config.yaml
experts_per_token: 2
d_expert: 96
d_shared_expert: 0
router_score: "softmax"
normalize_top_k: false
routed_scale: 6.93
norm_eps: 1e-06
optimizer: "soap_variant"
learning_rate: 0.00504
train_tokens: 842200000
max_steps: 6675
Below are experts of layer 7 (counted from 0) of a mixture-of-experts language model. Rows are named gate (a neuron's input weights, with its number), up (a neuron's input weights, with its number) and show model dimensions 0-127. Each number is 500 + 50 x the weight over its row's rms, rounded and kept within 0 to 999. Numbers have three digits each.
Before each expert's rows: a language model's description of what the expert responds to. This comes from a sample of Wikipedia text that the model never trained on.

# expert 61
Description: Middle stems of long words before -ation endings, such as Loc-ation, Administ-r-ation, class-ific-ation, inform, oper.
gate1:525476486486472571470455451479499521471528506422483530524476359450558480484504400509492515474543526490528361494495518492464520512506434392590496460597541480505448483494549523504439585521473482446517584456402479570505587443458518535554452431597439533417616544500576498538351478526507409592497473496451562459437549548504511527513519573532509546521540463500518435499464555489521487447487
up1:605424457421550551479469427439440492478454504469445521442480454451499542481459413532444516521517501510585472504447429594459442449358492541537450511507494566519364496495508555472421540434556512506483519542532484470579578484578487611455424513559526589546551469550491500513470469509522489512469474472601488493501465508530488544615502511413464484452533498568468502504405507388441471468518
gate2:490486525525432539528628401475443510530477462435553492467531554435444490484504551456547536516480528614535453450461534526529542447515580538536429429470596440494595580573437421576447505509488475469466498531450518518563539555475455481441499576522474451419482515505474563483495511448516420517523412573528434601502416440467499547470432525476474461554534488583509537352422503462501541512502
up2:447447533396460478575417625477508492445490409526583534520510566560594378483517467537482490543482523432597491599390534510438489456521441453451597524462518482484459483525480506465536483442480560508522508509405535551467512500579481578551540391522545527453495485475465415508521587502413516419466510502567492500447494508512532531503546561402458524515431533545505540490429462580451524536513
gate3:530567463465487510504539499566457609488501422501526572545468628480439415520543481603576517540535498459529509452575479547468463495462602427466550454394536491399437552567449465440498523505489552458487532524517489457402542581489508486550476504490548438439544447602508576508479545421607421506440518416534517564545463498469569562534490476621518492548486462548491533480483500493481485463551
up3:469466490530443540453479485580517446465502477638514492495477417507451547602484534525508465551560455426469560472578565540514515476485596499447539430480494593395438482557514553536560593525527521541513426401500482553504536450584453450522496498507466524462509526560423432560513490539547571446512557408551536514513551456610531549589525573600468504577570502465470497503455560525449490444523

# expert 17
Description: Digits and year endings in dates and list entries, such as 198|4 in timelines, July 18, No. 9, and 1st Baronet.
gate1:453509472472566547469494479512521447569514506616513425504444505559535521552606578570474495561521492416535533480487438475422471503491446501434475521507522445509545443484550477630532545493428523481545530500478555510501557646539563454431502563500450465532471527437530538460477433506540504550479448350580459513456451489471571502491486492484443401497523447493553527488367443537580491400499
up1:496493540569475548476511471496547514477417535454506488503501611537591466541477453442521473440471565523519475550395564469541505474541463451568555537440458550616495506428425443461476531432519358493474501619565520451496511422558484538572502537476461451506480445478443459573491445391525519437464531469599481537526449501528474494504521431478491443555564485553529475514404490513574465441626
gate2:431545475472495539440481493460499470557501471434563497431482419626429512445485460521494492436577474490444494443516497529399572550455553487469567463560462538527535476496520458561557553497525501544492501655447525467431557496478500468531547540484518432516493508537420495510519541516566527485556477476446386403571458518500575606487494504444490518518357522567523505587503405466471513412588
up2:510587492473569558474507444537512460533518530541545494514467469432479514492516464588516478500400526517490519417497527504438499541464589524522526397558602472471454550355546448419534466532527576482401545483474567431494526523432532475500522412607516540414461559446474526527559437477447520530466514552604442450531562441480463490510565489424544576565461454446501522454567442517548549450420
gate3:531496504449491432505602508565503439407475460527494547491564445452546470461469548385481478402502514506478492473552478472536510478514434536492460544469541509448444592477473565438529426416422454452481546536446521470436526528500487479556499557594482506502505478557538397471437530528449432615481446524479496654526545532545618460492460472433528501507498495507438560490623435551597489487548
up3:502481551490482517464577576562462483449471481541499545581591499558454519407512618514489561529504528491444541493533498480468448498464466506517524541597450515499503523501563489537551555582563418594483514440481497501517570547499569581539489540555442492407586507494561511414542496482460450509519431500463473529389568488429540641509459542511550491399515507536609491361509533473451485535551

# expert 30
Description: Word-initial capitals, mainly S, beginning proper names in sports tables and titles, such as Hajduk S-plit, Copa S-udamericana, S-ummer of 99.
gate1:466354466479545406484535418500504444516509525440482500455465490507588414471515508466420534474564519581503452447501448559486484638479542447464551375481455480477461412456526477558412500474505512483540588493537576517529506477501559593476562571525454488482604438509568425546527462448535420519498563447481498539551494496466517515545533596517576523427477538561495585521498448500568489508560
up1:505458467451581503576451531524487543482569459503543568520500514540493415499451493526629458480536446542475518501474467449335518513516549428460557567405576549576481462572524534500510616552557541471552384513508494533384560581527465526524533544510533478573432477440484569549491481457484511576539551533509541524481480524448533564482437498485489540438511539407542507431456489398527541500429
gate2:526583464540497440488495474510588536487391485573397435629507536422551460477522552447591462457515476534495427450443462522481480498511532468489575608448451525530451581450537456492466532460511518555492444511523456550515543550526517431520474387608550531556491564510462493479573503477552572501385438492448457434435529431472492537512534446464490504523565488538491517427586502382534465452525
up2:495505505525504479555461516453473537532502462564531475501521517407596540526389506466525550517517502433456427500507540364443470411543521460450513479458497472541436476473582583566554528539451579511514555527580495502497459508458539558485453515533345482467488540456444526449564436460476490599582437505535470501466517441557433530529574569527567469491515594508614558521512534470402604504511
gate3:495437531504487576555502524548527615561443463521483484525510528450509487477477418445527555489475468476479491507493600498540526533465493467470561659503507553522563531402523551551549514619390439463544452442446428447468473511571559509494550475542442464498409464398556468488575477494395459454425551444468470517511540485474533580518573533499500450512535498550398508606440499519508486465581
up3:435590507454540489518506540541455468503443446451562460501479511563559496436441482473524461569537500483551390492452462517580391541495575460471503533497473514566590473457544499542452490540437384521451524568482526527531564514526450400539533533442446548430445542461494451532483474445502470518480530505508534468470444468442402450469494401546467518497396407568427486526376492538583547513616

# expert 58
Description: Pieces like ra, ro, tra, bro inside or beginning words after a first consonant, such as g(ra)vel, g(ra)vity, (ro)of, heterot(ro)phs.
gate1:518553575520527525494469563459547462526546515450429476392514479479495516506520464447503532468500448427509461516566422535534527392468500512492581404409393570480491519416504491510529539444473482573449571534516553472582510529509560433496541458552512496431446562601456662569497485434497490445488580480420477511437434492456447387506482478559543503490536429576464396506507526507474464521517
up1:422508525492528481506444449512536468542615451604410623506601592491513535496373437457508454526570393486492403467519483501537478456516537510459504471554502443528511503435513513454468400563559503492519522410486575544454545513514514474533536457519565606381539492427531615531522525548484525524408497506451482531469583479539480448489509484502493476493485513447548408527416466492447541504455
gate2:522516507392517478587488560504470483451497520525480447520438497450568469591542514410517536557469451502493420499494524512489537553528507538615516565444518582507436454436468515445526544482472463432503544537425478419554464468429424423486493502533469483563552550516511541636476482567529515504450432601557538508479484443494456376464517445435542360569439399483525470474488469539569516541456
up2:568523556601432539492533443523496580513422462560551487488604468521462510494467579525441651488495561506502529592489455491493487486540503503502506499396472488449524521573458442524576464541431438609488506495549514489465553516601403510462480618513532576444576561428457469520490483496495543524504452502543452515540474560534464509456550434584468483511489563544494496566487364440486412541477
gate3:538473584542509533473521471491495416463468553526466446532380497467513508473484520510456519430541468509493478506507486536521514467535504518512559571618511599425560525512405592463496566450485498592496558438507612518427543463507507441561520462628464469386444500531545361498586526460503451506483550380464567523525529494504456524493423515454514527529533491444467499531455498451384501524594
up3:491472521529477503463477458439563613496383473440479485503453357509422427614389522424482530511558578437560535551514481560508554570437460487458456490427476481484426482555479563400449531542546526472503501544457475472527543430472489490586502494493454505424499437448545510513464461513533471551426497472476561502487488440476477489485474440408581414486627469604528516559471476500475506499561

# expert 52
Description: Articles and determiners before nouns, mostly the and a, also this, its, each, common in taxonomy descriptions like "in the family".
gate1:424525421453477544492560519468596565455526442495526471483438439512514461496437463503504507491480647517505490515492560616555596402421517596533498374518560503433480567509487521476522462487438486535533592531511536525559511545648543466535567478541541481470514536543541539480600465536520610492416498419430387494510550509522472564520536522550547471498495564494494502521457463493526525507453
up1:403521583512493477576498546531521598468533583530454630580463432510566509528557555501588430501604468567484405543509416472551463560431493470569543472505530464569497479494521557508540597471442533513502511524522500359495567507460502450513536484477444596509513510491512545431538476475508483514531545501402409465466568572443485413502531495415474491496430574430496477469454488464503533563524
gate2:493454534536439556462503490518547506439533422525415577455467602497523498415550499540378478491525431555473472511542524543462561479591511545620500484500550457552536480535405421484540397465542549462473568543532506395427617487532456524554509551468444520430465474520574512573505536547510452510481475398449472430466436522495449511528436502562412522499470520524462526462434495623524477457510
up2:405445529605555471570538511463522487452513476619450516521517517499491460532486586477506480504511503401494449501548545574417484521498495573574499371520506496501510395541505376536500336422578542448497496483461586510407519499539505514568557445509577462454474567502470507395524452502487498549400489456476431486456530487541527485461512558559547536540507479498466512479520530550467388533477
gate3:484540431490497449518532587452457474513446404481485566571520482411523626486556507471531503518503517497552411394443444582529574477406461461555627443452433524523492496548447523507493485493394528531444427505512530483526609497562532457521469494559382512597424461510456554453516491499420476418488473431487479524459540563476561529521495499476482463555461440433532532549566431529476477566523
up3:612526533520463475473424541538476484456473472485474486497594486516478550435483524527639511487499525549539598437528521444555569611482438426530479526466426445498397504494462555501466454547507461529508436490452520618488429493506476445482416451572462594488394530573441562390510483474475534446551542532536512537467634515498509585548491393502475439483474543461509520479458469504450484526461

# expert 5
Description: Indefinite articles a/an after is/was or a comma, plus short word-start pieces such as est, al, bel, and et in et al.
gate1:544495583402577573409463542568491468456517483575526526568469479475445506489585478441505563610577482590555484538567458511500473452552535544554586465486515478504533481416381511498435553587489600489528532461414497496485504515567454445475450458558494441505548511417554570597513482417544433559567506486478564496463453536540462527476426554485551443530462540431508558513459537447467505525451
up1:516474440493461531475460461480559502459499419554481556468453533486548435501555469543562467526478465536448485531372505434537496524477506510435407541514487387549405524473524441589527534425549556570488433506463523425547519498543512500476461468512507466532538451518508523532456526546481529542474420426534584546500607463619460528463500562486454508391487478594542665523609452528506483557450
gate2:496512574458555448403557457494513391374495480498552469574500545422571527535545497551504496631533533504501473589507569531499444592479498469506507495486448380490529520535498441524494569430514470504511561508552519582577460518518470557512555468493427503565525519554480490526474572525586482537508367489541538508615561558537487550457555527525551531543418471491543444481484468557562409561552
up2:510427504422597487563509494523478537455502521490466511488426526590411534560468473557471465581488530524411480396508445511556416426516517527519514489431556490527433460433396500432498465497585504481520575483481459465475539500509478463539463483448468465452479543390464429510530518483467509530503498561525335479444519491447471457482406654579460495477455517532506478485631502461421536462520
gate3:498412420590425446448536492523379490573476438539528514452500456518437488482513579479399525597503503570530514453443429508395457545424436458526534532491549499415471620408537452513448494478473537440492590537497458435459506531463437418480503592449488538481484422484458473568556548482505478553471476514569555502524587490520492504536486524499486567511508492513429570464459453561604423462498
up3:484570519522554500498546447535449487502463479478625451482506482523484556488540457564443544423545476469520394456526476519600461446494604578446495482515503474610528502406422449550540515487513475560563489432460557504599527461492518440460502520484457476510442600458468581488508547454397487480533521561418509518445360534547442432506448494418537476437551565419450544514539488429479572502499

# expert 43
Description: Word pieces completing infobox field names right before a colon, such as Council area, Coordinates, Family, Date.
gate0:473478575503502520481530468553478416549509546561563463491566466437473556534478483405481567534525446506561527408540496546535471521559495521452426502476436454503435495587425526521516495486425393521527493515449489499467534503459417407561588583517526508458492478605535494464557550343537532466507529406525420440507396505574473469515564458550540501546509418537488522467404403532551534494460
up0:557538620513443502540533456594493530460401552512460444448561342566544444442575455481479467527477526529459464551502515494543557458483509495473501517482532472428509552447562467475536467468456542537461526528536538509579501456486623392562482484547499480416493470430567417440561520513445453550601487493599451519458492480461521528437490588447471521480489460408588466541510592563523514504501
gate1:466493495436412550461554477621493525595485506593457474485457508494464548543569558500467521601485531499483545449516444495517490529489481486545546408422494401460536435487589522445506519589544561497460499433452505478504498454530446489533490623421567445448487444562483434509393409530444545380545453521556445471533465519384479549492536563549505503500454482557489412512418439494491467521503
up1:525557419550544611539542524550564561453460446573530518528458523585512480385449452497543493444432520489537578539513528442500456599572530543438559531463501481525516519426557416524480583407594507547496499483519451592555487515461470478499466446503545554526539500413431517493572488540522424504517518547407589505551452414424523454489433479471478440431546509445531487519483564375474527524498
gate2:508559524507474593556509515638517512545397585464502391457563580489493574476509515469527442553470572524525500486511408467496503561544508461486511538501514487503564498584598401518492531546442473514529501515587424526448566479497442486444509551412549571368516544501486517474496488530448461411431550585437542482442519539463503458463571501465465510489494452546394570495468561449417511545451
up2:459475499418488430526480493469446486480451507578514626360553513464515542423607477471549528509471508509504471509570635543476470615572553505466469542557433493392453458513496533386496559571523507591497524510497513455418471525541490498501540520521490577482537412569492487527495530446501526508409454522451580512518470536513512477467386522482527554486515598574439468485436474488449466415480

# expert 2
Description: Word-initial pieces starting with consonant clusters or capitals, especially Bl/bl, Gl, fl, B, J, as in Blues, blindness, Blood.
gate1:525495529550582551477569513536499547597439484437487583487426494510534515462541409556547569567523494516586539448587485547539569481396496465536542569569484453538470405485516514470449438466499517562475537432521436485473497523495620447477480594545504583498457484478473494601355544578502446411427452461440542516547525538472480489480575480491481478464529464489527507569467489484528622527449
up1:485472547526488446437535533510553532601459539467405567475537414380557414529522560493502485507556466510540535518465500600510537459594418549424479463449615482494386492463472430535453436519504516580426447392362461486594446517389548500474487433486521487558544456471480497451481494468525470443503492444499519465500462535412561588500465464500468509529512515511443497498555480485484506517411
gate2:446497481510503500530471482506438502578426440513503458436472476505347593446539424495495493454521414577508471515488433493444505521494492527546546595521491527528501478410435487530497503492458515471390473495523511527502454505470455508595465533449455456550548493490527497431529501478497533380475513510523420527646401412461537553467558458408452484402566532449565622432530547500506503432564
up2:411522490493468520494415488520489514524535575426595500485523538425522473528467568453530551453509483447441511484519536399503518574511529526511464436498542540567581518467485540574481503575466398536478461529526485515493377525520504514460544506605546561588535561447486437426564366478561433577467565402525537460440453457465484441587486522479584531469608526552480435535460572527482512456483
gate3:435411466503488447483581401562540515541450480459422510522521501457515432511556473557423512594527491447475472495528511518578480615525470502462527540457537448469468411510493558476414508441509567500550534578446572564664496581548528531471490549497511510427512549514506463466536550421407454542520527445514527504464572497472453572537536449500402464559477522447467643503533507484552450432482
up3:537479497488558477451479650403503519431490487541561571518510525535493528461391546503496429459564461469472577576571554522433435512481531528547522532479519558461484459591510495409548447470444632454611479539507571561492510468459474523492514523519554569489608508545483404479454531578559471484515544516504498543518523434493488568467455350544539508531451577555497536463490464492514482569432

# expert 1
Description: Single-letter or short word-start pieces like M, m, r, rem, pl, mostly in sports pages, as in MVP, Medalists, removal.
gate1:508492476521552483542468458529495509543463453507496485467497482433516448457579496510533492475520508526341478465441543463449557536630472434530445412535478479421555619536467518526482503554440539616482458472603434457508468496540464497625438481449548479486483560492560473463495443475466444621467485462554578531522489514522566354523414463488459531433594515556467482491446435497493509484520
up1:521439622446563525479458477582527534403539494487521636532423498430470460556464493563473588504535500471401499437480450493502520592522413545529516554524512508506488490461521491502481451465481524478499530454407428492541497476439557430449450484412494407515416435546468512477606469461533584564403444569491503485499416606502514438563567489476512505560550533424488544587519510494532510525544
gate2:362492549541495442434548489476462414474524616592467422610436559487562498497580546582475516518500569534475447510552487465485473456499540459491434481575521527568473401563441635559489470565499463488480454435478451558480578496490509514576461566536554541474574464487434488489505450490440609550493533390493479492556518472510528472489521488477560488430538488545548510561483507497588479421520
up2:575466568503501584503514496465492484476505511458585489583527521493589563436525511477476446494458560535410553426513461513493576589480484460463596537494440509523573498509499543401534549489538472480494456574482578445528464456469546565429550513516607427525522536432523482485662476563374526442496460496467525533553573496477480479440492486495437517576449576564577522425460454471469501480603
gate3:503503541481513397531546465484496618537529462453498549545468433334408505404408484578508499539500512536416458535565555506558504422455526431465515509568575503556510512529439495572521497457513563502475468464514491520479478469456527444486570457474535459451420475443544465500524514495470543506402559499492521549432546438482535489435512527544550553489485530591553447564570635507558500440615
up3:474475482479545426488443551474520530503461541505537548564525480461514446510631539536513528592496446447486491487511427559542547530508539509412517450529513431534413505485448481509474446402518454509480512558510481464542412418484528489496539569603555455618447514518663548466495482462515440535478463467540504549406452555407526596521464546448495617539566427495481429542577494532449495534545

# expert 51
Description: Words in opening definition sentences: is, was, (, surname, list, plus pronunciation slashes like /es/ and non-Latin script bytes.
gate1:507611460593464486535488455519523506512491426445462421521496595580484493379518483517395565404376482499489547418596451499573513544469551482478597459587518541417526526476466480485530549511515489455431448537499374492575539484466467458510432453600496495497536574532504538522473487537428504551438467566535544524414491471433499548460533496512527508564462416544565548470464493450475510453514
up1:593426482474457511518537425493612544573425537481486427518512454550478519499550461468474406491530620559422484470361521447486568488567526521546513476532557522544599469508632516560453476406520498538539399473483610514456414412543505458503519462486542537515589488492511463566466545472531513493500497510461524476496512523412532527578481533436577462555521464538596447510437494495533492542511
gate2:529373475498503560478526466462523552570610485570512642517478471380411494448471496515525537501505504535517502463516538566471448471545530429453402580553477530508558490532487518496429470574447515477500506497563482592530532459507522414532491406576445529468541514527461527524426494519505537490455353483457478475466502555579585435488498502482429376531499424543520446511548466589493545458466
up2:458500418487428525528478510500495486486565422495542537482481471431475543558493497438545408421554419573450476497434483511525561464567467577506529485417542504580453468545567404556537436562432556465523533466485481432501423457566554465518515621418549449526527471486556463628528452514497496502553486557519579452501487488559406544578586441497488439514452527459417540413571490502552454546511
gate3:404412501506555503494576498468429497520534482543497447552490611467507391583563493502408462483482479487449495486576490508441533481579439538566502423528531444536437498494460529479557632398483485468514487515473504470452478535496534480547551342646574479529484480535627609546469497490529516534429513492543546574506516490499504473510429518506488494506421464549470537475443533435548545466530
up3:486443607542564529531560511480503533542569481549520415489496574581532495548567492483576457519484566500508440472428495549504489517475490524606433508523419491429488550498496573428530602584590454484466498477420471457514427512547468471427532378440523495491458491473457477485495588531604535448456582564495494455391411527458526462433487546513441415510490453512542567479505435537564517483413

# expert 40
Description: Opening pieces p, pro, rep, comp, dep, app of words, such as rep(resentation), Rep(ublic), pro(jects), p(ark).
gate1:430492577485569564423498555513505535491519531513540524433554574505488505504568536450506518388576432464559489558498502445506470461494509481550474481475566541507544576499422585526476582628538411445434551505481583409446507512530467450427599579497616497514462515444478484471560502460411530462444447438432498513496563498564587481539501517509499509574474509462460487471481622440514473545416
up1:549600563548429482504542530483540417489515527446572496517534464500449522577593591553565518481454457455545496558570424456470581371504555548507456562553549547503568470481463561570466464554498474455538445420479623428419520460529367514574478507552511515532508531415511412569512510547517511495500411463504387540476521465452496527477507564519490535608527499449444505498479519487524471509513
gate2:443556554491475490472529476503498585475492478402476510546565506498541539439585494473548402512515520470497477504500459444452508433534425527429531531541434469461467557529397596423474561465539561515556450490490476525476371474449457509552551414482561545531408557443466480560513546402463410534476569559560472456452529406587546535540484501450552442578577569460536478490470421496552536430507
up2:457462580564439453447447488596415503438471415510419508479442465482554487501459531485449486569555372517521474437604575489529484461431522542570479506507538503441543557452503513451488525517487564492589460452427597462575571514468543561484532545527556472516499554519439490464544545519555530515378523437556513490486480488469604435486414507534509513489466603460535495421557497577518528414421
gate3:503474506501502537423494508530644472521531531511556450538452486503539459475483497503453534512415452429534527481545463481493613638525491433455528588516434575476545423425491493407481478524453498457588433479521440472550535504482539440542507424476532521489552503587387470491424426473535410499474461516542508389533466495542455458450449606518537412499454515474530410521535593501483579497452
up3:507533455451523494433456624529528418455521556442501464522497442438444448461526572375611505560555490491457452424516436524516474530540434503418634403447555515425545510522530397540513494482478506522627500552484571517550451582574567424504477456514498492412530472445465389508461546497578443466513512524460506492504490499430554419438466431496527490494515516505466486501472507523505469568482

# expert 29
Description: Vowel and syllable pieces inside Indian, Korean and other non-English names in cast lists and tables, such as T-a-apsee, S-o-o, Varv-ara.
gate1:442506509483514494457535526498486455430562404537473567481453503556503486541509532442434519427567588530456521455502478504464580514520450400515457483536542521486497563589470534545505473477546428480554498453537496467497484549531487509490570494427457534490514481452474565493534420615479502508385423563478466567548439430657398403517591521465482416530475494660500517507472501464496529582507
up1:464539432509461573479485544515499511529477472496432466501531548454516518485474548553545432467475481439571446520529484467417512425475515605585546390412613479489468530427474538521485420496489470530399507546483541520455466422497434449488413512522536494539488495431541491452374493373556488541403476502492594470518528574403520403547465543559525445514519439513523561382509498471507486543452
gate2:526534538451493511423527525511521559510497507476470459470472540452537478571495511470520540559562489441441451503460558471512609524462642458401461575410477447317461463433382504532608417458437489499589517592457515441511574526594488493520485485502470513492456555409465485506457478412451467501432475469543482464478549508484527464550525481476501562542508486560519489486542453526437460598494
up2:498595533478491508542450498553481468592516503467574499527478508529535449453501544477568670502477512568468486441399471486570516481465501510385415486474459554514508438427451550455451432532531481519452488548531432504569513532482473456406487450531479460566398498466494487536492442436559453375480479562445481516456509574521511552476486538558544439482532533536547395433543596589496470549413
gate3:510522444481490520442442477531392494472509507503507589461450430485526544444421512502500605486488545510474519508490454605479521618507552483490486439523551594487517439500488522558358515425451584513473474539514510497562481503380577507471442547504544592579451435487553535391569569455465575526532567558503473458586492435490492430504444489522479586470534470557495481415579460546462528525471
up3:563443592544545502428481599453646513503510555505500544494493444545508436515514425552558559539496498497534518544538566449557459464408468523483534499568460485431506506560506380452440455412488395533476449545436543493546450483620506578521455565524536482472514502564491590589434536594581428495599561536548528474504486484506491412522522498547522515556485550514554530502487453473484565536508

# expert 53
Description: Line breaks ending infobox or list fields such as birth dates, running time, and taxon lines, plus Ar in Arthropoda.
gate8:543538515498528622545368495641512434457489450388551505500438499435526499488517489460500452568396555580508535492557453385506493498548531487545480517523480533483552484474498520531435525490435578483452465504521459521536396569567518560551422537578460561492462467495469544556558518554496448485508499561379454516517535469539593454436479539504491544552431397471481485434510553542482484553560
up8:476536481576548500440468469517481438462407401505509584434542472539418515490490548513498528516439461562520538575472487512477519524470471498510569495485543558532356528553561523571545480472501639533447554458516493468537544494494441487484503393465538425522424443395390497507538529499456530548492528519480594540538441429447494542456633458475455546478442515570461538517544595577474544437489
gate9:469484494447447491403513509396494526476473509368499558482532495407474594504477476488482412527559466454489488573454465612573503494579395544535454532519655446544538460484376475487475489406541519465523549540499414487422492439502493595492528474469496496485506553559495566564539458502502539555570523477496468447533552532503485501448499461559593459536445414470437493510556508467546411485465
up9:446492510486520459493499427460522502572552511433430469560512606517442474457470473467507526521535407526458535527476600474526587554524528565480552559431450526497551369484489472546574525589514493531457485569505540471490549553543485473451479571471483424421536528489616496442511512504486522490481490497450528530381588615444510563575449426451483523499365556531477407449502583458502534457509
gate10:430541583529534527484430524447484536562497487485445590503488538518520471385592469554506532466449440479466520543549501564512480563528461536489509545464492411516503533472487472460575568515572514550519417490541558377492604510504555381539483390422512443542431481499504481502486498493523431457465501518588462514478435568546567347506534560467518595494519527457470389453481461469571500470543
up10:499530560371486573486545508505552481441523526558602465517487614487580479566543449498478457497558501498484541427577540413424420441453469508563467448454511535518496510455503499600424405484412509529509538493489593400431459558505507528520544611554535549516527490484569490520533558497481482530452483435473510474463497565485528497446494565404569414417448488552501508422577583474512540449475